From a checkpoint of a small mixture-of-experts model trained on Wikipedia.
Size: 13 layers, width 256, vocabulary 32000, 30.2M parameters.
Experts: 208 SwiGLU neurons an expert, a shared expert of 192 neurons.
Training: a variant of Muon for the experts, 299M tokens.
Below are experts of layer 7 (counted from 0) of a mixture-of-experts language model. Rows are named router (the router's row for the expert), gate (a neuron's input weights, with its number), up (a neuron's input weights, with its number) and show model dimensions 0-255. Each number is 128 + 24 x the weight over its row's rms, rounded and kept within 0 to 255. Numbers have three digits each.
Before each expert's rows: "gets" lists some tokens that make up at least twice as much of what it gets as of all text. This comes from a sample of Wikipedia text that the model never trained on. Tokens count by the router's weight.

# expert 6
gets: "\n", " |", ".", "|", "-", " ("
router:123110122153119135136129157113152139071092138123063136151132119113141157088183095124157146094115121185156105104120119132095115172076152143114119110176128089146096116139149095128138093135155095120139147152110120120126159097150084122144157120120149139164103139083101106155134122100107118146108141126138129087130112105143149159091158113114128151108121146121133126151135138087110137131190117124129116154128134155131126125149130155128149167063097133137115111153113105185166128163115180156125134147118105145121116105130097081120126156152106120147099154114106169113157100124176121126128127110125136158124137154113147149181143112099116166117120111091121150154108147126160140159131161157140093122129104094111101116101108129115109124090133152137139075115150139152158086098139161
gate17:128104101132164130131151120141103140140098094138163147159146114099110103106151129155097102128117088137084121110184138152142089148153145134135150088135129126141137149103128142123158139122142146140119123179140142115124162147138106098088101090163145116160115155098109126105134090106169108097101064121119114106138137131131113103148124099099093138113096122088116117146117155135127161116092101081106150131097120105091117125113122065123158116139160142164153104143138136169100159146151148094118140066149155126104114122154145123150122127126124151085102158129118155123150158199120128154090127080104113106160114138129122137126129178173131137148153152147110130154145193101159126123137105132107127151149148166122134111119066105133111161106116152076139110124124140084121120123123130
up17:137117141165119119142141158120128115126143110121119150159119129124169104126105123116137134163138131164103148114104142110112150181100117127153162169113119146098147144129150156140141155135137145115084123168132119143122119149126093156141120131131105102135108128164149123160121128136126119158182143087127140126095127127138128103079089108118146135108082136118134170079108104125120136080134123140160095103153176084125098145067134151138121194050194166128141160162165109150161092100098130151119098112150135109095103122119110133140116109181157100132144124116126121148144136183105174100125160167147125136148133086149109136124118100097132103082091144141117116112128173159164116149138127140161121129129139116123088103135162169117156121132161137102111125134127118120130165155107108
gate18:153083123135154157136115136125111153151129126116110140147147134118143115128133102099180152115104158112128130106129124103139161120121180089115128142106084113118153073113130175139107117132102125122131155140155152088136115121128116107122123124145116105095119152088094128104106199175122103143131149085180163067141120083148118120120143126154093122138170096151132132138121130101141111099155106122139107158138097079132135096095168117159121142093137119116176155079131124138107120143158162142144115135142088103168174110115123134100149153145138152156141112106099130160127141124154106170127168075142138123128132141111131093130156142117150143140133108167137122145125115096165135143125148131077120130152110122136197122106117157104149115106146083173120091098141108154083121112162113
up18:149104129074141157122148145124102167160120146103094139136135108161124074119183177129130127135123103121151128191096116109154113123147108115097121163160161120110127148140124128081084135133116091139135131127124111170139111117149130162110133088136108079152118150152116120095110165091134119110109088108105124076183159147125122134114102110089115130103145109141125130206092103130154148139094146096122131108106159136151155077149141163135159128074130129134089135136110138099095166114144139131128101121120118107119137134129156162155143128166105143146110176133145129115138119079113132138129139114123144093123138145118115093125130094125144168110104057119164127119127142139159138123110105126153134127131117167117141123115129089138131122118118107095168157126140139090120184133155070
gate19:145142056140171107127144087161144141126108128128159094181124135139160149117142137128154112141140123100160176127136143104143136132145092152139139130116098101079122089099119147145125150118119128109117140144156116160130107150115120109159143114171111134108100096137132155164152119119138206121164143143098137139136137159119106159115138131123085138130106129151131128125123096099118162127114157124149123152145120109123103091145077180094150158084150147093160125123117167141123126144155123133099094113156100128132110109112130092119155125133108166105126120086144203098171121154111124120117167098150124170146127168119129113152113145117171111099165148129111130127145140143081094125123184158103129127112117139098106089159130114118164186142120117158127159138126150184142113152114116
up19:112106126122138162087123150141116102131130153113144164126121098103102120112126122129100113124105116111120128153106109136123125097143127137069093163138144141103148180119156120100118145130138143136189162151151123140158134130148109119096143111111081128166095106079131165116091113117136150116109119115096127113128121102164076113162101141174103178084124080110132134139129096142109171090125097089149111127101107127120123158078086143137125110089154130147140157101112143170106146169129121148105148158132115089136167147121107161140108141143067139125126109162104113099117150117086154183148160118095137113097182123119129157147105150122108106123137143142141132132161138086133127147133154135122159144137117087155104147141125118180125148064133128132180114099154117125115165148141123
gate20:115140113112108146142118113123145158128108132089123132122106133142122128118156109103122138192143129113146128147150107135133115172139102088138158078155144106090148098113093115149098123096109092141130185105136105138114148111111092145135123147121102136149189137123104107155148117122126092139101155121096123147154135107156084103141129133146145160085143113127107101118126123126143132165101161190137137150107132130176113151072104173138118172125133136111142125082135089130182152142143126090132086108136117118118109128128126107140098164074114143107165100146075119135124121110175114145106127131160144138115160125126106166100139169139141129102133131120130119183135157119126130105070099144151090095124096104132143107130142133137140060144143127120120103130109168115088157078083113
up20:087095178113169153151092136121117111069146129125113112089118132151146136111174144128084153141071136115125131144094131120112144131130093143116126108139120149155135103116152136107138127083105082137142148108117118173122148152138132135112160140130139169161157125110169124114130160116134111127154135120124143082110098121093110126146143111145127151144120133118078106157160178140144122112118170127139121143114144146102085105143128138168155130090125155136145143122126150094145116174103114087141174110161123157152107126160145163119118200077156118141123117097115161149150086124102083114122115138148127164166112123142095114144166140131119129172164146138171125153113120073122147142123163157147103137107131093139140108121124106100102163162155125159144104189135125096124162114113106
gate21:124132112128132121141134164060125159078150120155152145128118107116136092118118141125141157154104154114142130101186146122111147174122088120132102100185090095097122153112130144109134087139138144107090168109143135141156099120102129163125147129101088145129142106115135094131119136166105145110127085112135118110107106147111178134136142132140124138155161115126124080140146103141100110145131142172107104179104128152109121155129139100123114131085115098140112114141098125125154137138135139132144078154082142162106111172150156103094142095142154081152118076103110155147170169098124131110096071155159151128136114150097125071156141152119124087109117133143130147137082118169082123150119101109134181125143138096116122130102100108110145122157140103113131136137111115121090154143112160
up21:149146109143138119120136160067117124145158119109139117124090128115091132115146126147129135122145109119141141155129114137128154124125091132137096109104138133138170132078150117119132159079141153122144137120142164140142134125138111113168101141160104140104113127117144122088153108147169141071132085116114145137117101111128105169111152134134100162112116149115137128143112130196086140158180113086129111133109185106154119141135085126178115112121183111119093135125116101111135152102134111165159141132131120171171154100108137142113125140148154119154132128172176116106104126120122137148143130167132135112159149097175163125100117145098107149126090176157165074089126172160140163095119115142064154104090104165170113126097149140157121126129133139139148076134124153145128137159147107
gate22:154119148108137103152158094173122102127120074132134133139111101159179132124140105112141117139167169096130145127129142123095113144122189111107127148146137141133104110080117148156109104088107123134151081121142112130155106105122152104119122155145156130116104073162125161146167095089102120122166110144122151135083157126128090130098150128137135147080098131105152074151142140136134135115130166122144140175110114118101152057077159093133148163090140130142170182165132135143119110155152134069146110154099107147143094128110104094158109112098128122120145138116114145142107126188126112104094126134163126127160124120129115156132115118094192107135127132098139114121162135156114135120125120116088134154153081158128143093149133122097123093138143135152136092126103151149123136128132112
up22:107157123123096179123090119163120134082146145105141108115110112198093152081125134110134117173136132125134107118123105134114140135120140138140153078139155106159122116145120094121129108125163120109134180062119130150115097127123109117156136113126117104099155103137074101123126136165115176131093118109129120135125109124129138127107091190153127207120097147119143133112152148119121119108121142107068159139112150110093084149156120090080105099143110099139128134128100095115122109137160143095135105124102110167148142174110118119128118112120101173125110118118149155136122134135140145121150134108170160134129118120095144148109139111153090134062115125102107109131100171124119110153184133144160145168101130139119084109089126143162090095114129152135159101157148125131135128165117116
gate23:156123141132081135105139119142149131112149136136143101128145111146158113110139119130137122138138110150108113130127135133071136149112107119131074140111115143130135155114121083096122161074128104123130130102139141123127119141142109111153167172114119198140130111169142109150130147137147130130091125192126148159091145138127147103110129104151149139141181112138098117081113149106141104140093114131182167139127162121117134098117130148093147103135177067138159062132179152175164138142084138087116118133138115095121132159135092116069161150123094140125126128111123154140133180153109092123138118084110146116119112126167136101148097094125150125121175117109144107125158129162117091112156103112110139107120117125136165083122127153152074103110146126112160154128083130151105115143135096
up23:093141092148152100113132134113114157136113142124150123157156145149107147117113109141118130093098146114111067153171093144151145149126104123153138144115161074178144148119094128124120128172104129112116145087112101100114150129105180121174073179107122095154103156125151102111163165105153096159097140147075144107175145105121131172135145121126104094126147138142092141082146117148143172130147151098148141100097166103126142125105108097112131158115127126145136078108142131144126109122141146174115073131145113113119119088150180178113159115134123122127132116140146109181157148118136121113150102146162095153143175120167099133132149116119134140111136129158122126115161119169127134131134113159144103116119111134130103119150110104156161157107164108155161108111094100139171134146117126
gate24:137122084145129149125150182118110124131149126120118112118158111119170091119134146133115115116108111129160130115144123078091129111128096139108132142112114135070087109116116087131103145117142108113117161138137077121089127122116128149103136108085138142124082132103072063129161144122125124055135119093135137126151149102077164142143167162092147137143115152118156131123146110133088160136173119085102121154141129108157131162108072160121146126122160121107129143155144064149128109163130097133138122114105080087095177128137102153102141130165163097108129098159125198130086104164126113138158125119136116139147124142135106102126175136141160122151101149151152187108147089124140122135127154118147090114142082123140114130125116136118104111132130152114119122119146131142145160136141145
up24:156125111073156110154144134093123093132110132142123107109106089127136126125118126120109108172194164097135148124129084130157130109107162150152138121116109130109106169143116113127137068117117144135095064154159158139156168110146085119161151105151124087099142138140135112116111188115122126134134123128132107114142103142132140141155137106147093131141086106121143127089127186114131117115155107130125094102141106094111134105140148145153132149105105130113130115071128133113110136074122151120118142152139140160103055178108125103149122175150086154116156148122093161091118187092105136130147124130091099120126129144085159157128146125087141135119152135118103137164106146120157124123115112128137131088089144115085142125136161161113149161113117090144109138090150115154126087147133112
gate25:141107119065137131117151130142158112151130139112111141114127137154166122161159114200151082116091107089145122130113150171122126156133078113141123089099158131149137069120174104116090128143162119089089130152095141112143176124115165125116111097118129121146130140148142150121170135118138108105094133143152136173143118162158126148124049141142132156102134174133108144167127147086120103121099172125094119154124129140108140089108146134157144181139138134134136122099082100161124106127131147091150118094130096135140095129138110153091149161139154131109145141124151152129127112157120127149123145167090133137148148171096095088137164161136155142119133102124116182127116135157149131146106143122108144122131136129128109120137112127142096118155151142163171117177076095118130120092127132
up25:125129133175120137137118140119111127111125090130109114168142144120122094167110109171136103145137138158114106115153138146120036126101151097094160100109137109142152142110108146163149096091112131147116126165143144097136125106140108134139153130136082168133124132092115092146113149109128171121093148139121086114102110157129106121121158128120153118127146145128089124128096131083168098090149113139098166145169099172132153115123123161113114103113156166149189127122117136125174148126142125137115097108127131139174109151127123137099111095098146114133102121149100170114082132174104142129153144183113115158136141122097170164125142149134189099103115158155088157142126050145124145117074107121157113125088116131147124166098132123118111144118134110131123121105160128115130144151119145
gate26:142123175108186157128135117114109138123103112107086136103081123121106104159116126128174121103162121135124145126109119138121059147069120138120138144152136133136101097109092130100155123095139131161132115138135133116095158167123090116126116092159122140144137127151159109160111125099145113157114119107122131144171078125189115096127149113147110122111140121102137171086132093109116154111130121127141132156104139106142165132145164104113161123118128158139130146142105110140163160136115118133157132058122145169098143089128096107133131133183143158099125141124073135170106106144151118127109131091151124128166113096136123141116173175136145122153122126151124172174079084137115108162145112149130148082131178112113123131103148095114112124157121141164112111112143172131107146082104138
up26:112113151175143166154105123130118157146123136134131114163092141098096158138084153219107133136120133127160164161127097129075146156113131146079119137162135139100115113119098163138105158155151118058113157121134144134114088119125156132102117108166111139156149133109090124128110141178116101179123095118126161101123099142110145144153105169103138114140115099129137105125101159127123126125141137140141132133120148091109150125090103150125133180093151112151162126171128082087098171106096155092112139123138121105095097139127127162139171145107133132121108107117141149129157143107160121132085164100122136097143142149105102167116151160140160135120103122090146131091148137142093158127138127130130089159126130117150157120108114118116117091108144102138124160178145097145140161100155110
gate27:197121123163165166130125096091099138091128136120163154151095126132137124138166107157147119103185135104131112108137108134132128148149089119142109140133140135127108148130173105159136178149122107133141133113133142115125125094109139092150166132112130142139144148119096157163083106133126149121103108129118127153144154138131103114135163115120126130126131137131115147115135138107155127138089100142128112088123135067083143144131102145101133104094091128114179081142154137133102133142114119129092166145147132135152126135127120107114157109172089090103119144114164113079126182163166139151128191132133066152157149132112124141123136131123154152099142126122119153102171175069059135145130083138080094114162117121148156124104137132164121149154127143136143144121106101088151131176136123
up27:138147137147116130125121102098132162100140177141126115104141133135154144153137111134164142131094126120161133132162113135155161149114129125054069165155127121152130164110138103138126169168095151162085104148188116120107070144158146114109121160111119148125130099126116094135131114125112145148136130110123103111150137136172151101105111150105113135135137148097098118071127125154139178126107104157102133125136110123088167162110109130108122094121105117115217077121118119146166093117151127118169113159148153092114174111086140114123116107102140127111123122126120173127128088122113136172050133118108136139138097124119180124113115144121159146150120136107125092122129156112142157107141140125109124110150090117118094117145156150138149140103093140168178133101125111128146139141137145
gate28:126100098109185138096128118165138112151114122130150114153115148141142157156115072097128152109087101133137090093166120103112146086145127144123136123131108127143134100104120105120111128118106077172120125111155102096059141135099129130101120130097103146106158121152106131113176126133165156106124126117126092173100127116133127131117133167132133125075081115099132095137163134138109148106157142117136148108114150085085135088078100105119125137127128146148145102113096164127142144162156160166094111132130114120141150140182137092174143132121132159146120101083092102124151126133164105101102105104130144143127130168130125119133156128118146161132154167146115155131102134164160104112137114118142160116129140067126145127112085098139122105183161137136170119160177120151142139098114166
up28:114095120133136147133126144119155127140100118146122175110115142129186141127144095144150092160130153140087106164154152128166121171111139190101202111144141160103131137151098085115120125109119116117115072119106150115151117135086156136126150134116113124146135096169166127118093134118087107153119189110130116163145164171095147102137097103121164161167120151121142108169130142098113143158150130120168115162100130150089115113123114108115135154146132146116115141143093136166140122157152166100170086087143127134113133122133143132114179185109116113153126108105136149141124105134103168127115153119113159114163100111139125074098121096122135121129099116108126144121125156138072151123107183152144113105090156147138121137149144149106101113121159133122114131135118179131096104126137096
gate29:099139111101093164164126095117132109110122177170109136113109079156123112144090116133114075132091107117108074125124127113128091125138120102101146172142153140163152113075128122123125131120122138156122119110150138152105127124147111142121088137099124158130170098160096120119121098123126100163157087125115112182128114151089113146096162077139153104110166089149148075096101128105099137102106177161135103141089139124170134094169137162109141098100145111136157155124127130131142087082106155120143099131128118170153117138142098111125175140115176102122134111164082110159146093115138129092151128103135086105122141158126119141127126122130154167116145074100111115142134170128119120126117138164125142111131129083141084143116117137128113129126123120101116116124110096138157157163116086
up29:152136148157111152157144058108126108125089186150114133148131111106152101155117122125113116132095097149103078147135132100084175152098128123144122134153138166174136098096111117173134089143156131133101128143155149130152120119098121180112158139097143078128179084130104118111098104113139100106143092126130128162128163158119089120088129147102157123124116150133161080129099145133135113153106220119128135108121124107150102104147118127096127135099132133116106148115100146110160084142114134123089141108111147135137128099143123095171149142110150127119113091128142091133153058163128129125147151109109116100129124159122121122128129130114124125158116108126094170148113148116126122093077132143146148120124148119140114119089108145106160106154119134172086106105139092114150137127083149
gate30:108099139146138145107107086157152129146137139117140110122129119125128119129134141132142125135135106138147128107124121089090128122144120153162083152109113113140115145134128153183133177142170112120142113109146127085152199119134154070106124161118114132132129126138131105128139136134163118147132128130056148124176182126102155122114130119132136099176121154161167098105136103111139144115139120134139134154139139144165170166116150127152122112088127144106134130171111144128132177101111145173099149107141122121129089078119121158155081164113113091138124134088093166123129120175154175115086144143100168174081076139091140163101114108126139125117130099094136143135086119089103116126120126122120087100119145092117109094186149126117130102120132132170131157107092119100143111150128157
up30:073128113138131115130091117145135081134114107103130116118169101160103158171100083094098082120126161101122136127133128109178139130117165116134147104106147132155122104120135114131088146104124101082117136133202111132144122134103143134153166117170123148142107124103146162126082147144097144109134140108089129108133094123134178138143139101097156143116102153172126135148118139141113105139154117150091150093146140106111142175133152092165140156067107092134112138107100116173105115085137144127152143127146102119123149100114148110130138129079109101102120097121146132110112116131129140128093132107175139141152096154120129143138110103152089114121162161119120161124123116189126142155189149148176117147131123142125132157132165118125131139123165087130163151089167149131166116082106124
gate31:166128138168119131199134114136144135148115139096094122119081145144142131110129109086165148126108103099113097095129149097098125143161153079180118128128153150091189147087142149088181154083130133154123133145129132203150150134131133139129136151152132135172141144086121114135116144142082108154121151127129148164134078140124113139133098080122123135138121111121118141124127140131145121132150155130121148102126098117112112122142162155119110132123165121150146090140097113090148111134185099151104122129121140100154107097128125139093117146126105113163080120119153134160147093126127169121104151149132092131146130140135159137135111158157152154140099146116158100110145128098140134098085095119097144148184141134149143111143107140107079129126124077113115112106089077108136160153082143
up31:108151132179120113132092179160163145066124139168173134155098146172106087099106155121089144147105132145131130116085156122166177096121130123149131113084133126113131194116112116168118120144134110068148122105129128087131136138123114121143138065135139119136121136121119121138149136154148141132124109123125100103114141098112100143158160167136147151137113119132136097152105123119143155149094157109153148113131140174121149135134092128131142100074096105093149125134115106136141154167129154159131133106099137102149061135137094162161168171170095114133113113130159144136149139113116084155157109132136135065129098166132124106132139125156117144057092159135128122111140123117107099116145130111149131141121142134121139148168125132117166157141172157146147131131109147123123173125150117
gate32:083122144131085079126099123134107132119131160144151120132089124119110162129127168137104129122076107159139123116140139073056139129169137104112078114107125132143145147124161118087152102144116158099132146110120107102159175107147089103148151154117124128112115114161121139094150160117111134080100111123144100128137149112110155129153118152112098194184151139133145134120157119129133096136119131089154139097098147136157182087142136166108157107148100117129162109116143137122120101118113164098121148085127121156119139111107137127094155118141174118106171105128159119125119160136133092119156151139173127119108089109136133134144108111139108170151111113163110157111133116128120177178093127097161087125126105122148141130112102160165115138112109166121098113165151119096120130072115117
up32:112103159069112119116103086138106122137104142153125119142105141134134137072152199149149110140133128133124144103135092121117137084169154108126139176142144148098069123141142140169140131097148179075141136096133135123151130125181111149098179125078096137168123156160134098125117145127100103147127148108157122138161169134094164155155102143050130114108151098109095086124081134140120146144114167124154123119057155070109130117131112143101159158133109126145103121099147145140121125101127122159172138112157082147143134134100113099143105150152144116120154134118153111136112176090123117127111143134158147109122135142121134159168117123109142153158121132130123153115165143147159152144155095121108149128120144131095138125144167116141132143152100131137139096134132111098134118126148134
gate33:120113128112116112096182135126138137122098113097139120108112139144109116146185074069154165122188137144095122131139107097141096149139159137134102141092146103111101097162096147093139128130172121131174127152152143143158180144181093114095145141178132130150150138114110141124083155147170168119130094125102174173122149146143113125129167118131089121139109160159126119136149109121131104126111128174114119152139147126121131099134156121162125162124138166120093125095108136099126158149111108120087083104162078129135156117100114106137112137100133117093101123133163090126132153153131136167105103111097145159130152111175121117099110086115154114108121134145142142101170103167163126131129118095138098095137148151094133104119104079118119139119129143082115125148106107115101142136107135
up33:077136144118068138146135138108142084136183087168156129121153149139130111163126154108104138170123095122124145150139132122129120082106106175143127093109096117131121161147124120124094180089127105158112103088136102171131163144112136107091143125116151110114122157102081113146145066173088098128140118161125083132119121105138160115134121146147140131102091128140169142135130118097119123140115108114141163114137122112111178110122102077111128124125153074116147141150079112141091151131113088128103120092158134142126110128126146149128163113086138111095125137067099126132112147110110166125166088114174153104101086122116126118145105176096079112126133117107100101107100120116120142156138111142114128116134145162117127117123088103151109119101129125120118114109136137186155136105157122
gate34:164101139097141118189149087125122112138123125101126140150155067134135142132156127161130092148135126103146113099159147123158108121116121147122107105137130160156132155128132147102131088161130136138114095123119089109103134168110067106138125104148070121135113116116054121151171172082119150121128098148162121154132153104113096139146118175163128141164133126132139096112147143134091134147118171130125091162130144125124062091118064103148121141087109137134141106111101102155146133123077140114162131155103131169145135119139140095128137077135179126121141118145126164109128120118127127107115165140115120122104173140124144154099143145109136152160161129128144127149148130119157101127138113110158133148169090120137144102095117148159130123089097091131161147141113089166169135154158126
up34:144133132092113103133171184132117169122112130134137151117125114096134136118098113147121149172129141117165128127158121114163114118116085105103113093120130107122130116121133085122105125174108113100128098134119138122127144174140108162098118155155168117173140152137140058136143121138138120137160132151149096089138110067145112166183152120133144130105138109113120155124160124157127139105122127168081091165100161132169122095132092126140092133082127159162138099109116133097134111143136106159117115144127132152122100121182151089102131112131119124155118113070129074110173139152103156163129152134095145134123103133153140131141139085141155152133144119094118136111078171131192128177144134131113151152108082100122125092181129135137173146130102135143101128127126116142126110159126114
gate35:140125093127136151118121125129122124121097094126104137112126135115102120157161127124156115111156107169111146125152159145162120103122177150109087131136127143119159106108129096116129157130111131110128106084111127119149110137141146091157149127126142150059161135152119120110109129111137118151174101119127143114109133160071140123122135116160133117132107139102143105121171113113156166112176141154121139105112145159118149088104138057099142144139156143075155109167110177155121165151158139128170114102134120122104086117101075113109078191063125138112121106110090115124152132133095134100137143103133105138147124158130151075153153145142114148154119137125131157106120124127145089116103109119094113112083064120138172162142129130184086117159132117145123187108146134124125131137132130
up35:141120125152122108117111122140115109112151135130074107135161141145122134101152146144117126147092147110099159127140102110115120133086149134115130110104119149153096150118126145114173128125146131116137144130150125121133128131116167150143129142129110134118130094109140057129141118108079100141105120119060139134118114164128127093133128089154157141100135151123134112059120091146176086170130141080112129153138111102136116175120150148128125110145114087111102128122110076136134102091057132165099121159136102082116131159112165095132158135142154090133126087169154102156116126127086135131184144122156104122162103102126090197094148144095155153121144125130134115136142149104117113157166137147132128130133163155137136123110146084118156176098152152164137133121128119164130180122174126
gate36:121137139109124144140123155108136098151145132110128158148127123167099113144142165116165157118151118133084131160125119130148138148166145174133106134091136087110139165164145140140115127157129119130159158126138179116104105109123136119167118150111138116084106138087109186131184147113127171114111144112136124129134084125124123143140190071131135131102119081148101158161146117138146183099139119133113079167124118149108151106135114123089091111174137136097185094097116113102138101157154130101119153131140119190149112139115143133082128075137127102079096119094084094104134099093144149133124112134128117154106132182134121153166138111114113140170129108123113112136103113099124126126098120090142137114124114128140146134119110109103156131133120089109183089124141109130120138145140072
up36:183161125135117150116126110137121117125110123095138159075101134118117140120114099097095111129136120145110118165161126145128131077110166124110133091133157147148060085117157104157140132133148145132132095108122108139159105166113113189107111112107096149135135145109126149131098105136142126145117135156110153104114147153142141140106122164118126110123108124117169131126075089120150097145158139135124156135196081122139101134112125143157169134126159132087129121133086149117138110129087162131165104160193129118114131144147105087163170107090115171159137151140110154142114150171155129130091167141123129141134127080142145090162134124149124120138121133130140143137169122090161130131121171112138118136189179101162166129143125122118126077150146140148120139121155129141173121086135158
gate37:150136112164081138131153135111128143145151099143119146148169114144132123122168140095172100115162107151134174121128150112122167108153086129172111169129117146099111116108135155150139139112168085087126146141174161132120133146147135104152078155131126089158163163089149115162121160136143116138097131135144080116103165118123160163150065159173077092097157093156074137170109093121111129162147117149127131163120133156079138139135113123133120128135094102185095149128115111179148138103133111094140143134163109108103118140136145135133134092090108100123124151113151151063123133161134117147127104115165116129131133129112130150182116101119105109140148104149122169134108137098155119144129140170127120093119112139122134149099122114108125110124124138145124119099146127127100131154150087
up37:102131093100176141104122110125144146147097136137115109107109117111157107172175143117087129137118130139152094111147142138158163124147172127088128106101132119139136111119107143130148061139111115134097146143115184156132104113151119122103140184094118125130112113106141122156111124113155118163135147128123132165129116123154165123147129080129133130110080160123140151120125091122184178128099123148128105104140124123108124115092147062153135102165136122149133131129128100088071117173097087050107132097106124116131114128143162095124126126157136155114110157106137130092129077112155157114142141155075105138159138140149113093111141143087136119157163119128154082124128122108127123130127138094143112105118083162139115123122095103123123142152124157103181130153139078148171097119127149
gate38:147077126062117175140144098096133134132120099089131107137114126166108138117120080113135130100143130120136133096115068135164120106095144084114169151193142118137142127112093128169122125168119141089123113099172161138119141105146116109129141109169116140129132130112091169092112141113124108116130130118139169114098121143114143125137148139115099140082123138138096127150108125137095124177104136177090098163100156124141109113112128111124098102116059121137142087172155087172103127154168165133123094123122120112166090109130092131132124134156098146077120138109145080129138165147152104124126116159122132143139186115125152159126142161106140117101151117098125128100155137114136073111114113126130104115144139123172138103134134149094169161112112112127119111127124103147128157109118088
up38:130131151133102114134129108134176145100156179116163126121162122141117117103134093141165150132138162130169129134130127189151145143152124114117090092118106139095163124147134133148165126119122122132145118124049131112092125149108082135114134137118074159097099166171163087127116133162117176141131158152132089097127107136129141091161129147096126119119103128116117155103125146145079129106121118144144109099167151124127133102120095109135132099077108118136160141090099094133134158092142128121120164098112110103136120168145128123109153146143105172101121118149102121153105097142143166124135133078174107130133088090130110104140149136076135157126138129148104099156111122098077105102133140114088155131099106093114130137135159172132151155158144091167103134115133156137099098161138155
gate39:141135139132133104128131113114107155148117163123159104104131144156135166143154089136114131105148114086113122124081100114143148138138122155128094119148115100136145088132153128136115146133139160121167094116125108128135146108127121109121098153117113158160190165084118097089152105128143119114112167142114126103069131120150148121130141115109134114143126121182131137121096136124156159096130092129102110092109102124130180073110096152184172109175182103140093128130098107110123142137059142115174112078112137147140110108110147148166097113102118128163103074151117153121063142126141105159115124152165108096156158114137118156112140108127138126106127154133141133162099096151130111185138069143137124126129102117141117093111108119172116132133138137066111133116112122132155141127114152
up39:079111136122108072111140126131099143135121159140136139143153148146150107153101113110154137105096174095151152171105135133170148105150181102126133111138106081104120144090092169109105150164149159153130101106112160124100151144128143164126111150124148094135114146114108096140079154145137143099158078141173082088115129125141109126144138180108124131157157115099153105112107145140141113120118134175114103121107134145111162100159107105152106097135091169190117156094131113135111093111117179125139127148071170154096134111139146151128087151119105107163122094123115146147106099128116116125084104101190124149118137100121138147117156156142122138118140138163133134131139169128133159135119134114150132109136145170107141131170093149100122169151127167159137140126153135132150113146128117
gate40:084171151100155099114102102108115119139102170153085134112118131133129133142145120120129152089102125123161100124166131127126124109105149122131156089101120112078132144136113117087067182142143106127155121101130144113125134135166132121107107130129168098155114128167098143095117133140155133097116168155137131104110140138156109162092143119147157140123140101154109144116138148149158108191121119129130140088122126169128112112131090120123107109105097120144167100099151124116141132114103086154107114068125133120153125127087174099129158119181100104165172128144090158131131151124137131134108105170152111151133173115144122073126127157099115112117162112109086176162100088146111154095115138140177156153169138142127128127117149089150159157139089121112132142131163126141128126180153131
up40:128079105123079108117124078126133111091145144136142085117109120094097120101119147144117120125138112104143160118113125115123099123116122176156079174092129106141118152193121150114151126116152125139142118121103129135105111168120103131147119120127122127121160114153158107136109139121139128112156102089168109161123099134091124112140157111128111129122122154138132130117164128140094126118138121097069145134104124075156157110126122097104123211142146136147123160143121142087083102136168147124144147151193106098179117147102132132145115134106137152146099142145140118101116127104106120143150119102107113091073080123134181094131096139094130134128140152140182101118146167122126148108156117162140123132102094068139162166137095160159158092138107121107104141101132103110152118140097119
gate41:143141114102129161074145109130109131085150113103114158158147107153154128127101141128159083125142110134127169087101069100120143140185102127181126126139132136146141147140069129158128115163116108110117166087101123128119147147091089104108133127129137115144120122170077113122170139090121123154133138128128136165160160096116120120105078162133135158118097144079143106079130100098115142190118131160162115112110158111141096096135158120131187151146147129121121112135145156151156155157095163078155146160100148143093125115117154130151163123176153111140123136174139138165122121144126120141129162095138136113118120128150107097153153120079117171075112121135121118143188125147128128090145140128138121115153139129130154123113081128119142123146110124131137153105131145111153113113134157
up41:152150128158144121151183137086120127139163133117127125133124145140114116119124104125133095125126107167124143114126178177123165105114100119114140126143135159092176114157080131106095118120107097136107137138090133086089115089142106132140110124157123087094189102089071143117127074107123099128136122124067103156136131130127101131162144134104127112128125114115144104081164140116141141122130146116167149148146138142106119119131143124140087163127165116148144127103098068114145174147148103207099128127197134135119118113095125141101136155078100147105084151115152101131093104127134113143155140146105148134142125126144166114104113112167095136164164116125119140144129107146168095141115127111163101166153149144130114138162079112153117098140141129112135137122133124113111111088110097
gate42:167130124113142145185128141104151125086100164095109140103139169122135131114152160126127091098092170103140123168113141159141103106101115142130130103138151097132137114130129111138146116142155083138178137113083134150139116162107163146122090087129151149135134114061111113138113176134146126143149124137126141120140151147102090142168118100148161122122140138101136129122130112122136103145108103125148129154075156108169177134136163113075123150127125098145178110151131136147104095115106137163092100084129134142080115165108108125155119107136119095100139171143141155120083070125132152064123136123128128115152117124121115113171150122160115105143096114105132143145090082144119127110127131154128149161145141120125098170120158163165123166144100145105076078137131145147104101142142129
up42:111082119103117118142121184115165158123088128158119103146139111173148084134159161140115135157124127124121145093104119099110153102069128146138143127105129082162131132120160139092139150117136120132165123143136127141111165108145128118095085114117119077169142165110128154149134127114117121181108111155148124173106114118119118181165123149148145125098137121144087158130089112136130072120149136131166153169125138131124135124152180125160088120143176090105106132098123068150136123134153159136111126141103160121124152114155104098122175152133100131176103102184157134112157125139128087124138136129135137149132083113103125102113129126095139110135097140135160136117089117134106105115111126115136129137139119130133127148117137129143096176146142103148114100121151065111161171169127068
gate43:089132112091139124158157133106088090136110116072103110161125135088107094120113120165146168115141114129160132128162113112154126116118115106106140172117111134129117123156115120127145146141140119127132155135089116167116141155123115151147147138109146093153167168146080126082144139158156067178143087097135136118159132126149114117111156113128138127158127139112112094115095112149118120128134117138127150136122129126120091114084140137156148108098123146119132151107125166097114132105138130108133105088143106123126096151174162056119069145160113106112098150110077129118106059118112138072109129072138144091170125134123146113163132173138104138120070103110103114112100082140088135149139154123096135127105152126134131116121156167169120147154112126132145102165101119142144110109136098
up43:124098134129164147112154126134125099107162111103100109183115141118162195144111135152152116125157108173109126107135127131106114127153159116150125118095128129130126082160129107135134095147119108124145128126127147161157133130123079118150136107179068156135097169122109171153119100107169127137105083164152128147148117132164086155109087108136103146113157091147168107122139110133104153162126138154096115116135126156082130107104142178108119127106104148120143136115104144162151111107096110139099164117123124088115116114111119131137170137182181130142102148115090127116128122175128101149135110108111115163106197188135099152122153107123126137133127151095138118097175149142066143169138126137135101136097126158117127142117153143130146152140097117130183127114131106152139087128131138